Experts of a small language model.
Size: 12 layers, width 224, vocabulary 4096, 60.9M parameters.
Experts: 128 experts in each of 10 layers, 64 SwiGLU neurons an expert, 4 picks a token.
Training: a variant of SOAP for the experts, 518M tokens, 3633 steps.
Below are experts of layer 9 (counted from 0) of a mixture-of-experts language model. Rows are named router (the router's row for the expert), gate (a neuron's input weights, with its number), up (a neuron's input weights, with its number) and show model dimensions 168-223. Each number is 128 + 24 x the weight over its row's rms, rounded and kept within 0 to 255. Numbers have three digits each.
Before each expert's rows: a language model's description of what the expert responds to. This comes from a sample of Wikipedia text that the model never trained on.

# expert 30
Nouns and articles naming broadcast media or settlements after prepositions, such as film, television, radio, village, on the.
router:141133160123129159095143138137150162094158146153129078161082149079136130118160138144143150145117117103156119116102112160161113130150088130138102137182138159137107064115
gate0:125176133102132131137151154118124151140108149159140112144133079123095100083159147153148149090108120141111115125116099159130136156123106128165120090114158156123124102127
up0:128111136107146133116125101162125145154123123116167154135143131115121112098153144151106157121148122087118137121123103159122156114125081114165109131127145152056194131149
gate1:148083139113127082123114168147113131163137105124121117140095142148155140150122157136082103057165128115138102152143115112186156159147073132175122119141123114162139109139
up1:162086127095131090114102146150123140142114104128106113160100147156135118136117153131059127079145144110151129157130134149157149153148074121167078153130148101121141091105
gate2:136136131128111123133094091081130126161135153150083105113122142146117135102162142124144077153116131128141171127130097167155153128140116172147102127134188160107129175108
up2:096169163128142167125138084126134095126173135114125131148127112111112125072121119162143123121113109121144141153111132128114153097126132182117129103102150149130171112101
gate3:139142126118126110126118160116121147136135134146092107173159103141097135154142074163137120145126160122151154145136094185149100152107135126117160114092113135123127130145
up3:164147116106137139103082183158126139135108108142105101151162112142134147120098141143171099104134141116138138126159118133130154120072133119139115118103131141149156157127
gate4:153118158114162100129139142167099111094101101146121129159106138135134116112153101125140139168161126120130131113124070113101128144128127121128149169101117115123130170121
up4:152104144101122112095141144162128123113094128151105151136093156113137100108144152140171148141130134129143174102109103125128120140131113116153140164117073121134117146099
gate5:106176153120112183112121112136096108160084155115083133123104115091127159126185157091101114125138141149159119119143142103087135151120128113180110159120109131150141128114
up5:146175109160126162137120116117129120092162115093142097091127135128130124157182118093116116096140128122122117135140100101095131132096184154137119122133159127161172107136
gate6:118135123104154127112111118145097133090100131125110159149133114163186126097144160126095141159120095135119154123163125086071097087137148164165128136123172083165139117115
up6:152137141128149129112147113137148127115094182162097086154075111125194122103143150103104092187130104113131148122145106103113144132139128161139076164125146126171130152107
gate7:136151134123115103134097138150118142118114113132099169130115133112124148148161118121133161134129154112153151129151099117072111124155109089151112133121147108136109101093
up7:125134120158117146135135113120118125109154152083161143140147113120105095106135139137145164111109128163123112161171190116115166109126152163111148105108116157105127124169

# expert 37
Mid-word pieces with s, as, es, os inside rare words and foreign names, as in gru-es-ome, law-s-uit, C-as-entino, r-ans-om.
router:117082163107104112136119075116158123128134098095120156128129126116145109143153119154150098117126120108107129112149140112095166141175071138165112170122134167130166126126
gate0:120141125135099119131152135110136045131129096103105138099121116163110099105108143160134134150087112145130165129135134155088117134158121062179150145148129147146126106103
up0:066096144111124147131179136131083116102123135104143120132138139120120131103149177142134130159104088128093160116122101123153128141138092115131145154105084132161120128129
gate1:154111135117132132118131113114113105141111150119146129183148156168075125106134120144162123147094119153147146122139108124087154114138103161148120152118124126101102121096
up1:205100117160103132118088153126090125092081104104128123138111132160097153129161084162171104111121138126135118150098092128118171146135129071142111141123160214160105101113
gate2:165146095159131094163153097171087166112133153115100106086085128134117103130096171138124102168118117097135120154153139156129139101137138102097117157114085112153146131099
up2:130121120120104137106139155135127179125127139158130131124150132105136139131122110122161149192131148124115127107153138129165147101131114132148128193096137127153111141156
gate3:124107152154120164114160113117117090147122094097073145091193142115114163137152122185182120123143116167101133119096103123136113132142096138113127126145142161157124096167
up3:099135146115130131175120129175101144136135139105140133141094170146084114150125124121108127065088097097185164108070140101101106140065105154120109113129131089115144138131
gate4:155115101094133155151120116139124107118130107123162149143134173084143101121128129112131128102106142121162129132133076139138137147129160129114118134129080165067133132110
up4:154148138121094117140146143121116084137153140097128112117174157130188123115149170108072060115126143168123098144133135177143130101144137119134120128123147141133137117121
gate5:139148171139097126095119124121107105126188108087087141133150124120132146136129121129107084115151107103163136115120106153102185090109112128136139150141135116129123098128
up5:112111145138111077100116149126115169160133100157184163124143139145105108166138092160168185135136111132094144179146110156147130125094110127156134119088148118167152088145
gate6:138136110105092109152113120152104128135112133138148113121144082115119161141105172150161124104160116145128135131132107086099131124106147110137119094128120090123083152130
up6:089140130163160150087145118136151116139108120135117126142103149106108098114140102111094152161137139158153135123151110154100090110109092124090157117164090198126143098155
gate7:129145144117127150136138126153137143140132118123151116107103128103152124151124125164117148141155103150106123114120106113092122176076113147158127123157134115140116086121
up7:144111101079108153123136102136133125144147100115145102111114121131201106149115151184070125129155061135142123126133115114121118140097125131094115118200156104118159121118

# expert 3
Month and weekday names and their pieces in dates and schedules, such as September, Sat(urday), Sund(ay), weekends; also some capitalized word-initial pieces.
router:116118155147085147134138161089174175145121165165103146159098140140138158117131118122151118167114159101155152151099128142136122118105146149140134132145107158107107097141
gate0:111137127074119134145112062138110146138112130154132136121127146139134134140161143131168097129116117083135095147084093130103126105114133148143130149099070147150153115092
up0:128115129137114104180138141108131138114082108128098115147140137093137108132067145138104129127113145118123074157142145097125142106110115129070134130124166127157130170165
gate1:146192149131119162139114118123121130148141158117120092118089135163129129122142148103134098147141111094153175110138135170169166129113123114117078158103131117136101137128
up1:168131123158099141111081172119149162161108172158139145127163105146082120129156084124141110119150105070157159160116124140152158143126163105161136115105121131097078109115
gate2:115154142167143118104142117146084174184110119113118126115094126152125111093103117121133140171167113153158163116130104174108124121125104131119160172093114146132091129142
up2:124149165148129117154164083164074152195152115111150115105102118139129133147120107154123119158173119150136176089140125155115140140124114113143117178099113117116117147118
gate3:134104131119085096134134127105087109145154133086167101101140160136099066173145141094149131143132118083111146157132126144105172083117094117114106141142125162156142140157
up3:126105135179149102133073177122127141175134120125156145106160136178112095137159144139126093138101139136122128106127136140141133139112099116128164132114162101156124135116
gate4:126144117172126141161170136164122163140158071135125126113131093110116100145102181132083091116125146120113120159138115072158084092123151123148150144104078159173163062149
up4:150127145135115145094171105136133132107086132172109146143122120100135143103119183147123109149121142157144145147100126164138147075123095168151129121141123155096097135112
gate5:110102121145097088149125110127092125095156142123144128091133154097097145147115155131109125151159142133139106101087142121097103127102110146149110131179118085106125128112
up5:114113133116073097133098135128101123123198142122139120128146116101121135150147116131108153124125141125137127108097124163106141114094138133116097142172113103111114128103
gate6:105153153151099153138148109155076152143128116137094106135091137117131168156154127135073119122108113067106138170110091126118115106099114125113142146109146150169130115145
up6:094136109134118136108137115138096137132131104123110109131127130111121175153127118110156128121082110115104091141123113118111059101109100126159113077140127123206147102194
gate7:136160164107122139132165146122133154128140167131195117180098143141123120116106201119143135095115106160119145115133170074085065118100161126168109156133147088095116078145
up7:124206172108097142142151133121137154114157118106183123145103135152115110098146144124176132114096107132145163121104159077116103131091153128167132151134143099117113095144

# expert 5
Word-opening pieces like o, con, sub, dis, pro before the rest of a word (oxygen, oversaw), plus accented and non-Latin script bytes.
router:106166107132128135133121144110160088119115094095146160078129120092080122129145118129135155138145141166070120127139141110109156132150116116145104081120138160098092122146
gate0:147141115111118148160105137136136083140126063112147124071139146130103111109136141106114148124165160115147163132138114131149105137098140065133132117142140125126117096063
up0:136138116122129137143108096131137111130132118090129128086129164121138129109178145123106078137150177107111160148127129123154084147157133061099135139101130142122120125125
gate1:163098090117110111149144084153129151134106110161159104101122105138142094073111096165085103152128133116150113118170133133119143108098139082148155152158141122125115118096
up1:109116113125145138166185132149099157143125163111106101162125129134089170126155124153140115094138142139147152114113106119124090167144121170113154108097175127139133143145
gate2:138124146122142111154167144110163132157107106141136159147091125089101153117119180092153144113183125157122132091138148151071114091105090123163138130136110151130116122175
up2:164160116132085141116166099134161099168098104173147190153135124112081171125124120130154146113152131144145087105122146090085121130104115133109115116137104130159086073130
gate3:133145128119166116124107146081127106145131135131131118137111118100189113154174110126173137134099128125117129114122156124099120095194117142106141136108127128132168139123
up3:135126103141095104145132131157148139095132111127127139084119147158082135121073149139048121113174127124142109130110109155155137153072177099114092114155150139112137123117
gate4:143158162145105113111140191168116148118120115098125106140124108125094175120151104129140068144160131120124132123132088139174137141121103130092125121129193116130099112128
up4:148141143135127121121124168141120160134132130115151109121159073091090154095141109067136071130103140120143147131132118133176162131106108099128153114126131147122111163123
gate5:146147081118095149117139156176150156155147150153127097084137107086121115155147121086098112066135174136108141107141115107093136151133177153152179119117135126174109131151
up5:127132110134100151135144155151135133161142141140129106099145136100130130185143131107079109096121145145120156119102112097095112151115174143146151115133129114142105176128
gate6:156111170096140127178139103101135109063096102105133120111147166112146130129137099131120105137117139094149155110140126090138133173157137133105123152095118175146108131129
up6:130170136116124123139137122132152100156115127150139138105155117141109104130177118134156121106130166137134122124143110099091119135124126085121150107066104116135164147100
gate7:149118148146129158130112079133149110113104121127164162143152140089122145145124135130134119110123136147133131098112127140155112170110094162115100139107123134122057123153
up7:124105086105135097149139159090154101128140148142110164120100171143171071135134152110113153144097137152097080146177125117113154141155160103105145144116131133150089092133

# expert 63
Sport and occupation words in people descriptions, such as b(asketball), b(oxing), football(er), politician, guitar; also Thai script pieces.
router:121150088116133138116133112146096094149105148146144139138115162114124158165183121148157113149123155135142121139109100125113125118140144149127120107110158113099151098098
gate0:116136105122172157124177145109083131163120128110121128126152149148106144137162120139125074135072122096094114114101167230100150136115157171148115119136144105117117114134
up0:122120180122090066152100120148169145088163142151123143107097105113149109113104111122151158131133143134146120162157102049161136144096119111111111145121136144162130130142
gate1:146132121144134095134165120155093137124108081114154162102173110112160118124107145127148120140097168129095135136162137127122130116142120134107114168152146135104154158106
up1:128136153136109177130074114104175147138152139125106092153120135150116117092122109137099167108139082071149109104140158117111125130121125114098133092117120125149102106159
gate2:133131096106125152130116140165111153137084078116151136127129170175140113134175158118131120130155118113100129123136065155096096121181110138135126104117121130143152136100
up2:152144128128095136152097107137136155067116136098131158130133150101160106127137128102136154131145142121131123169152106133128142122109135140120112143112132153154149115097
gate3:133091129089095155122136077137140142174112056146106107090164101134110099100133132103125074128121124133111128166126119106183149113124148124153136122121134144147178099117
up3:107161138076117164131140109130131152172106098129099156104152143131096129134173144090164123137134124122105100184124121146128125109132098173152126090121142133118154172138
gate4:134140162144133164113110117128078101154101146157142111138103135169134133159159108195145071157143126169117115136131139104086124178104129120103148100156123058132154160120
up4:099115038064157132116159119145161170092117091121142160131164140155141091136087133111135147125103124100096123094106162121145119118128175141141119137114089119109080121079
gate5:133101153165131104103142133157110127140101098159105172117087182093145143131144133151144097112139154090137131141145112139126119129181137130150087110125121137141107097111
up5:159149150172128125159152141131122111131100103129101148118095149102115151146127123131124045122143159118119122134110137144137127086156150122157107101122154112178115102101
gate6:187175125108132122116110114122110136136122111153102133163134104105117221114141140117142089119119145143104104154160118135082164148123137100110104119114126116141108110131
up6:144106094086141128099104160169162178113073145192140139134102166132111141121153132160152081128131158123105101096135106148101134096092125113099119175113131078098115094111
gate7:136140121141118098146146129082109135146184136141127124155130122082125165111109150134156100120185100123116120148153091071172141104126130104119120118131115118161140162113
up7:133099151112106153063129165163168091138099144129151119129131163125167096142143128120108150126094164133130107113102107162083100153149122152125148147118135146082145073112

# expert 15
Pieces of place names, mostly US states and cities after a comma or "in", such as Al(abama), Ari(z)ona, New York, Californ(ia).
router:143145153157117163120149127111109102170115134130051083141121131152138185163125180069104125141133132085102134107186114138136105156122120109111152164152117112114134110139
gate0:171086128105129136129149151155097115141076129142103110154162097118143136120099123126099166111125106129122106114148115137134121154112110101144133151135115109123115138134
up0:131144131097123129112130091138097116159111135171119135146149115146133118116141107118114127092152123130091122096154107113131140142124106107149168142155122170098142170128
gate1:125118161105087137172127145129111112144151091138099165160140109115116140168170122102152144154144120111125123149120119132102099162158118104153126170139121141094097109158
up1:126141144120077146167136117164113119117167115133100151127137105103121166154168138103138137171147110118112121124112115145122106165121146095157119162131129112130103116130
gate2:102164117137084132086097146121106114179127113164075100140141103142130122124119116095140179132096183103111144170130123094097107120140132124095097153109161122125124150161
up2:105137131097110099109119121146067131152124075122130141121160122134084133162137181126138109134145166173101118144156135128162109126106132106120109135103134185140134131136
gate3:147130140107115163127164099144117155131115133134105176114159119106107127083134159138151066112097132100124090142127141143102148098152135101187147107137130115142122114116
up3:114106101133143095136104153135104108117119118149161116140125134114118150170117083159090192152160110175143144113121143123139122119136106129109124153138103171150111151080
gate4:136098111130189172096127097135127126101132129095140110131116174126125125149121138171189150157121135088130124064151123120098135112111115113104128101098148122105132154139
up4:098143129151161138155153147137121120142151143144101114093224115068137090119111154169159119140130137147114128139110150120149116098092122072119138113178103129161131124107
gate5:126178131163125150113115119143109141151145125156098163141175170106126137136117172157122097139152115151136109133108173097161169143068126135147122150118135174155140090109
up5:150084101139160134155116120126148145141142115103173106097094130102118099138135114094114148101093095130141156138118137146094113112202139091129113122135138105126116171133
gate6:126166100189136151161099080154134084125088159091087135098088169096130156144145139135102096070108140108141148110145123097095123146136149184166150118100157106143145114123
up6:134102080114062094093142134120119125154145114121131124138146118148136119126140092142139127163112127144114132129085082115161139114138111082126110153125158129090119135135
gate7:079117162128122093145103145130088129128109115083076113132079162135103141147136124129127137140186149114151125129147108109135141092135159124090149136128137111155153094109
up7:113132138162100142133143122142110093133106096117136141107104175108131150115102112150098142094162092118108103087146151130152122134188100146170098116146108152076105126145

# expert 27
Pieces of all-caps codes and acronyms, such as OBE honours, ESPN, country codes like ESP, NED, EGY, often in tables.
router:111075122123133095141103151083140145124164114160148144174126117132122129161125131153106187133099086097174139105124125140116104143120157143133086114124108121111130112105
gate0:141111121157124141118094107140121120131130130134152118120072106064096115110152158111155138085129142127091109093136129149124188162109090135133129126107094109123147084131
up0:141107129098106178087123131120106118138117089122103083128090111129117098138126168130135139121086123125112153116139131139115157137116111130156120110130083119136130115107
gate1:162149125136154117144107092127113129111159123097090084119133157077087105139140163161146118133158132134132120134104127153122120093133127168100095142140171109091124174118
up1:092118144100150158152158154150120117120111133140137139112122127162104150064135119128167117127130135100107116129139121128156134097133112073169170139113117114143151114144
gate2:116137112106116114174158145103133102123203080151140095109129075087116100145090116114123117150128164092109113143134176133116157081142107159165127090128137104108121111111
up2:128138147095120107140133126112106119146166078136134117139112050133050099111105097144172108125123159112121131169145149130092140106119139153142117108138107137097099073101
gate3:115139109152088115116105122114129152103083154152149126135084131128084186139163126156144116115143083062137110105136131149156132112126132156121111187124116128130100107121
up3:097142077149122144114115149121123139119139146117122134123136169150099110176121119102161125175114163119135134127147116135174116158103115129133115123125129157168156126074
gate4:148120112118107146115094115141144134131128112088095195154139113120120121140124133124128133083086147138183114125074114168093088103134148101152154135128123111133131107078
up4:123108129108088121121123125130151120152112117094121164166135117130152096125114143135150140111082140126180130132096091155115052129135135142100149145164078115113136114103
gate5:111107095136135113137097146119074089066140131139104139150123109118115147131124134163130120123153121110147151154144129091104108132124133072124123105148094138158136161137
up5:140148153114140149105143106137160145172127120112135143111115160127129130150125118099115134130110153136108119103098132176169173168117131179159118156102147121098109085139
gate6:103129115106140091138150123119149126135108181114127108121139143131129150160153090088134088097139129115136124128144124103121156157146148110111116136087128133134106132122
up6:103165111119132099133143108122141098125123162124146112157105117073153151173169101125133118115119097133147100162133112101105124099131137119061099118163117115153102131158
gate7:145121143118148138112126104138142134140105125112118164136099162134132135092112125146148126123119134144126147143124102092110145119139126116104102124151097144170112137127
up7:099154122121094114141169150140123088118153099137119119117147124118139139123123130133126093107145153146114096138155132122111077122141126102166161087132149120102147089164

# expert 21
Articles, quantifiers and superlatives after is, was or as in defining sentences, such as a, some, most, only, leading, several.
router:154103143114146111121118124160134131126123180091139118114140126103150145165131130140161154130130131120129110174129106085106107146124122131096148107112113096139152094134
gate0:094132116125134109072128113156140121184165147149111143120123098114137140110146126138138144081105163113137092159109119098133132148103131098133177134106074083137122110121
up0:128126136139167092099125137126157156147150155122101130148113122143124125113120147107143128078074205118142088145120137118125117149144118144113192119147063088131131127108
gate1:155086151139142113100106136159149156120102149130151146178108125096106148082106137133149105155161093125138135107176159150122118147101099133099092152118097159168105156091
up1:126136136111095112148128147139109152139144139120094121128111116144156083153154124101127138071104138080152090138128093112108147161159152136148150105132142102096173120119
gate2:143120119148113137093149138185137135135152116104141097093140134120132100125141102155151165135170157162156138136155109120105069134120099160109096122136158120165155135115
up2:100129156148126152150101143081144140096129118108151143113149150106132122121129144099101096111134168155097112093107162156135166108130137099113131157159102158105168131191
gate3:106115152113125146134116122107086144142132142171116119122153099102136163114131088138163104106117085071105088129097127102134143129093162110139127164108115128187148104172
up3:138109125117168158126148111109094133096092149126137116105135106092179161105125087165153109116112080106129171076115133084094118149110116097133112132149106165137128131159
gate4:117124105172138108160140124150116145143072110153130106121149115125136106123152126152117140123158143121120103173141129135107127136085141128118122145150115059104110104131
up4:172139128105145148120157154119142131098139153113100128150100124125134119121103140092148115097144094142110146082166120139133140128228114102145121110104143171124145140105
gate5:148110137084136107144129168157115107113096150148132136120089118149097127087150156159144137126115143087123088116105135134109113156163071156146119123127125129153130140157
up5:100138146127119121074105166123122150120140107119073106150125112143187134157157153118095144095089153096132114115131105170137115106107105153120162136121096099120137107123
gate6:128127101162127076141144092188112176170132157114105095164127128141170119135126165164138156125169120105142150172149137102141127131145108104111115113124192134121149148098
up6:143150165127150096130116160102150127106161133088133111143119132126115080099130134122139119127148137123146092147062186130126139150090151115108134124138166147142118128120
gate7:148134105126135077118095157147114109160118133110092134158099155120140141118107121125129125111110140109138160132116101107135125180161132115148142104134117153152137117151
up7:133135126075157084105110104128144081124160098114116130126123127140142163149116123127104114095136124121110132134147097136118158110178142136169121160114115155124106102132

# expert 18
Field labels and list markers in infobox-style lists, mostly biological taxonomy like Genus:, Species:, Binomial name:, plus dashes and pipes.
router:142113115134125114123090151133116080138123120145145116099144092132142132119148158113110120153131132102126135161132115132138174135158086160133099110130103144138121120109
gate0:137116125139137160141139116140141135119147100123077099132157100089143115101135119102128109112183153140142126109155138127115135105144118105090107145112108107078150139142
up0:136172137090116106152157119191133134117147120131162168156116176126076131119103122132154157122114148089086119128131119130127140124132162101132155130134117110124108137083
gate1:096124129123167156117114084148122151153136108121091121121163103117174109127140126139154123148112169136112102122131095095111135128136132093117140173153091108125137112090
up1:148146140083127134168153149098096145106112163156133152116108142138109163125176091118123138161118106097133124110134164116101135117123159147090102110125109144077154159140
gate2:115142129097120120129133113142099092147159131134093120115135121119156197099152114135116139124110118159088089161179133104118155136083138148065156096155115138144079116143
up2:117119112170137126171139089126095095093111107118158133173085156133143102115140103144140146117073129100119106137164169164097161150114119118128084139146086118119062156138
gate3:194110134149100117118088128127146158152105149133109128130143096132130116100119133126118124153122133138140132140116097127120113128147173118169117124113119117124143129139
up3:166138077130111140134088144124154135126110136119069085130150086136150157150145130114149131139151120136082107087146109148102130149134174127138101149115126122089132113110
gate4:084134139154161154152124148150096111150129086112107140097096122104119175124144119116165135153122145145123161077109130096160162132094164135160167141147113091100128113105
up4:103140118127172129093124110137161128147164154099138128140078126131117142107173128065128136109132134114145144106167125115138134120121127140138155124141137157143112113100
gate5:138086133098122127167139096121145108102147108129128111122153109159110124125128173091140129099145118119148116109171134152143115141134077134183115168165161171141144139147
up5:084128186114132083168136098175125166183114154103095159138128152139106152127088134136153124146130133150117141118128133120132117130139139108143123094146115087115161183123
gate6:136146128132073147118130121119127171115157121111091126119163120106151082152138175153158084122147128133146148155162158097130146126116101092177120154148124109111119140062
up6:092166134172105116124121146093111128114095145143083121151139114157123130154119093145116154131127093157147107135168116164129126122118113104122131084101149113139126117120
gate7:140167135137132128116128103159128078115151095087098127174125137105130113131085120114148144125152113144114075067111115124077171138140092128117167163128114144173087149137
up7:115136131130132143121113121133128110140135100075119129170115111099142109136099118086126147135133147155114079117110131099124149129143120153108118148149152127128099143208

# expert 7
Single capital or lowercase initial letters starting split names and words, mostly C/c, often Spanish or Indian names, as in C(respo), c(abin), De-v(arajan).
router:097170110111133178156127104102158115103118116127080148092145138125176112120117131150126144165136121110088125102139120121167129105126155119099166121103118112124155159152
gate0:109130144101092136099101091112138170103139120121120147126169127159149065153138153119130120133163144100104074122142108140150169148120071146131129166147137149166191134150
up0:131112129143088137110150133133119105137142130107145122142137103136111137167158130141115142140115144129094113113100118151104151126169147164102118066156108131132091125135
gate1:124107142108102147170132119119121115110116102157134088135119121140115112155142108139120128117107106119110113183109067167159143092094119128103131096076109128127128182129
up1:126139112145155160108113145128117100142137184125137148101106115121158120085160112138131044141128147084157147122169173121140120167129132120115103136159149102124120096118
gate2:121121141123142127153110117189136120123122152127140170135104157135113144131162114124111118140132111099145171108136106149152132133108091146160111140124142116116115122127
up2:093152117133161130188102165160120118091121123115114147173107144153109132119157095108114160140139102134153102116135154194152149079143102153117119105173142140151114115125
gate3:108087137102121136140103120122137136115110161137117117113141177092125126117075149126131097129082110131119125098164186122133115098117134107127126134097130122139118118166
up3:108117131123134146116119143123138139124103127065111112123131142148140163133089108147157143129118151116128113110163138133170144144145117129123114147116111134136099106149
gate4:145135104129127157142191124136111160114127112095149118092110130106145092138108110059079146146151144138096093122165067129142148108163147147151117106131163138182120163144
up4:112108126134096137133130091114143114146110140128162140154138112139108164110135144154119157087123115151098117095113130143110117168128103122131186095098081128121134129142
gate5:172108166108107152112111126122138113159084168167136125166117118095102194162147088130151136122115145169103089131122093136125070165112106160133137157167154118126134120164
up5:133119129097109131115093111172131099130114113153107132116094123101157136126144153140122113136094170156114152088113104129160122126131141139136137164144123132117152147127
gate6:110147149119119134152140140170124158122091093129145122106095136088136137093164125134127138156121124124161093099157109102140139089088148131157097134135102115149149105134
up6:131147130115113128152150095150128153097096108125157111139065158083155119110188125139126168144114148109147104092136110097127125083101133119145098148136112117130165149147
gate7:161135124127090148165152139123100130146158095133126137155112131143128105162134154138113174097050172125105146131120135110123090111127122070109147140106134136168112160157
up7:155178107150126153164147149108132110109167136116106074137124100120151111155146169114161144127106139131062114114097153183119089147124095089105153140108130140144106166143

# expert 4
Given names or their word-piece endings in person names within lists, tables and credits, such as David, Robert, Andre-as, Col-in.
router:101165105103159152102126143096121076138145101164109139131125107110136148161128143122110123137157139097145134154155124165128139141074095101148138136139105155123133146169
gate0:113141145122152151101119111130130129137104106137125102145127073147103163127126120140101139132152109137134183145150126135135151148127059108156164137139124172142131149109
up0:177066144142095131144118172141134136117152112123104138113109210100130107126093161108127146123100155124156100110102111127156100088140158139124123141113136104110137132148
gate1:137079130135136146090123117142108164117089118150114099097153119128153134120109117097146161130120132122125093154145094115137115113120133173059146131111141113104115112141
up1:147119123107120128168094110150129110132177081131102185132129117139118143154131096113155117167123126136106111118095153120095119120215131141123102083145131119163117099094
gate2:163085139147145164117161159139154107137106126129146122126122090142124129152160105151110130130097143102131150101176136156127128121116115093119110148159134110113166140139
up2:092178111111095106133123097113115138120158135136156135156110137101156101126115150139117166130191104154114143139111135132133134131155121170158110108119165134121060067141
gate3:124138077123139105112135136115139140155137119142156130137126163133151135101115102140095088152123143154101134152131122139111082115111098148127085155145130126157135093119
up3:137114094106142114119137114126119155164140150126170137127155161119144145093138106114117097142088142125112135139121145142118096116120126150130061118152159153189130106110
gate4:150119146117132128117144130101120114166112087093138115142144101126171103130114124111134127120113131119144150153136109143066116141091094150149155101122113101109105146160
up4:126119098121131156154139170114123155124124113095092086159095140133126158130166131144142123135145138129114137123138156125125152160142113098128098120150140135127083122170
gate5:150080130121093091116123121137123128157121139136145138120098123140143118127170118155182074128150112132127114080157180131146151148125119118129127095119158101068123133153
up5:138143159093162161140153120142148144075115117120123116082144166108103107117084128114119154139155145117115120128123107146136121095154118114105153144155122170167106122125
gate6:097133099086141148114139137101127104119132079100163109099131089079114114158128161124122102110149148105151163148144120124186106113119107144168081146101148145116102152155
up6:135135085088124163117169113115133105126109109110182128114176088122142134168135159121080107115138133084110186141152085142139101120128114112145165110123132136157117110123
gate7:139111152125121129121105133133098104074126113177148138118102135093116124150109143144130128111084136165113127131128111121104139196154137128114148114090102107151137128163
up7:116113129109137143145150160114162113183153135119073111173149144165148098096143122144130112148131103131126127125141127111151108093100132130116084116147110144109097106093

# expert 56
Digits and symbols inside brackets or LaTeX math, such as (2019), (197, $k=+1$, F(0), closing brackets and quotation marks.
router:098143108103101139111099164126113157125114101111158097151091143175112109120152127114137164145118106155132127134132107181140125123140135146125164093107141133160113136155
gate0:131170163135112121141114136114151166136101145126160135138145106132131154120150145152079171128172181145102094162157137117124120101135106158129090135138083120172151152159
up0:128102115126159134101132099139114073110116116140124129124131169119120121148130109110145085114095088118151136128112127143131132156138153100099148142122194122082114122106
gate1:128135120142116168076124124133101114144111110065115136114117134136102168173097126097138168116139124141121141174157103129183125143126110090137134113144139109128126126090
up1:127121126148104149100091151126117152165116138084122127134135108130069157158126164178108186115129134153147102153166101153159087120123117112112155101083132106161117152129
gate2:104107138101170166101115127121116165156110086127154143119118167124111120166172118104132099148117128134105116122142103081103150106127115139125138067109103144113204129110
up2:110119154108125149101124152116098173149117123131132144112130153104089121149165097101131087124131121113094080120158087092097169099113140129158130076090129104120160123138
gate3:145168120108120142125162150098138135165152164137134156159137148112110135140135119121164138138169101128106136173098173125132161124124147104110089139151108125108115088130
up3:120065134162163092148115103145110129111093092128121139118143135136136141131135154143118119096103115116103093104139111101161113136127111115144132141109145122156138167152
gate4:145112124178171169163117140152113142173141101114102076098132103120147183084087120121110115093111139125139147143173154127157171076107178111154168150146131099149113177122
up4:148094177131161140121130141115108147136075150113120094112158105138157120098134120141116120138133122143127132140113190151123143115168187124154151128156156118107142133121
gate5:141096108188111155117140123125110114175106160137103123111143092145184126115136130166122144172124122136137154138161062120112157099164118130083179129153074121125109113127
up5:125151116146098120117121129095135106140159149140104140126118115155123142123150154156142144158147134143129118108114120120130145087197085134126147140130115108156124100132
gate6:131179093139149185161119180080125111132149121102140138160118138150117145119147104135118163126092100143106141108138144104153115125154156143102125134113115163118133124153
up6:137157132129105067106104109152132187129109165131115117153144121098160145179192122134120126136096105124144114125153129107122136128113147132124088112128135149149133165083
gate7:160187140164169134140135131169110098083082112086129128114133118162141109143110114102106128112133081139069149156163120112151170138109136115136166166129157114169130123108
up7:109133115144156106086110107142094099098109159095163151121098139148115123190149096119126150156133123108087134123147112116107155156117131117159150153130129061119094121125

# expert 9
Cells and separators in statistics and sports tables, such as percentages, digits, pipes, country names like Poland, and census phrases like any race.
router:114134151134126107098118149104151120133104154102155105152082117132101097127122142111151150075105085110161173083121135168104116141171145125107123114067105151094116134093
gate0:135148096153137158137137158124102151102153095114141148123118069127089135132101124101105135123099127100130146090095108181119100133129107109132135154134097138131117081118
up0:135102134124118111085134104107128115168135173128151133152131095149083115110115124122134118128077135126147139121108142099114084147155142132108127125147105154124140112156
gate1:107143176144132146098093129127137144126091163091126084121108151175150138144130113107132118114154129122094130166145118124155109161092183131153157116161144136127161150149
up1:100122167135163150125126136086130105145084151153142110171087167128110160103147155144163142161115122117160114191171141119139141186118157125123144135149147111106147132159
gate2:132145108114065109119138135136110165162083127112123156132118106112097125117140099119157140129081092104122115146129160107116141084111148112125149116185153118106123087110
up2:149121150153061082107111109100145138143129163127106147148135112127111094126167125102156135137132089091116139097148162136099140126135174115124150078134131125117151137122
gate3:161139104122161170145124130132101148182118109129143155121097127125120168157132101137086131139110125176120130109146097173085150161083107103178112154129128169132095129122
up3:151099104154140134109135113160119201123127090131104090148118108144118153136101130125086136135127098161102123106131110173079181116099128088124118114113157083120114143123
gate4:119119111105145121119110104110144127115112116175146131135127170114116100122147132117170102139159105138143162126120177114149145146143113127132131149117126115092120097082
up4:098142147095176104146142131140123113149102139153136067130139138096158102094140175169154123153139140138137143135144106101148122073161083141138120100104174101168201114138
gate5:187138123135114166123108129140098106161105139131107140127184091139097061079160118152110119115122114148111161144152152105161132122141104116156116133110133122111100107117
up5:115107128128159098116157139125146154146150116148131104129093201108136177190107136161152101127138156125128088155114078138121110118130123107094149132140150107121150126122
gate6:109128093132084117137116131133131106156114115113118137118065148079136135109158100135137119123126108126129134099113173154121130139158104122106138153095137129051138086140
up6:118173138153146137118132129145128141104134100066132118119113110097160081124128125141162072121135107132085167136161136152152135096139127131169101093070146104117076156119
gate7:111107109105113108125169128109100137116124118109110110138135154136111131149124138140095113117127159094134110123150124138149136104121144125113135111099137108126123117131
up7:121133110119140166140171097112122143156121121100118130126123149097141115137142155122117114151132076165133150158098146125122160106134139128138162128140147112154133103136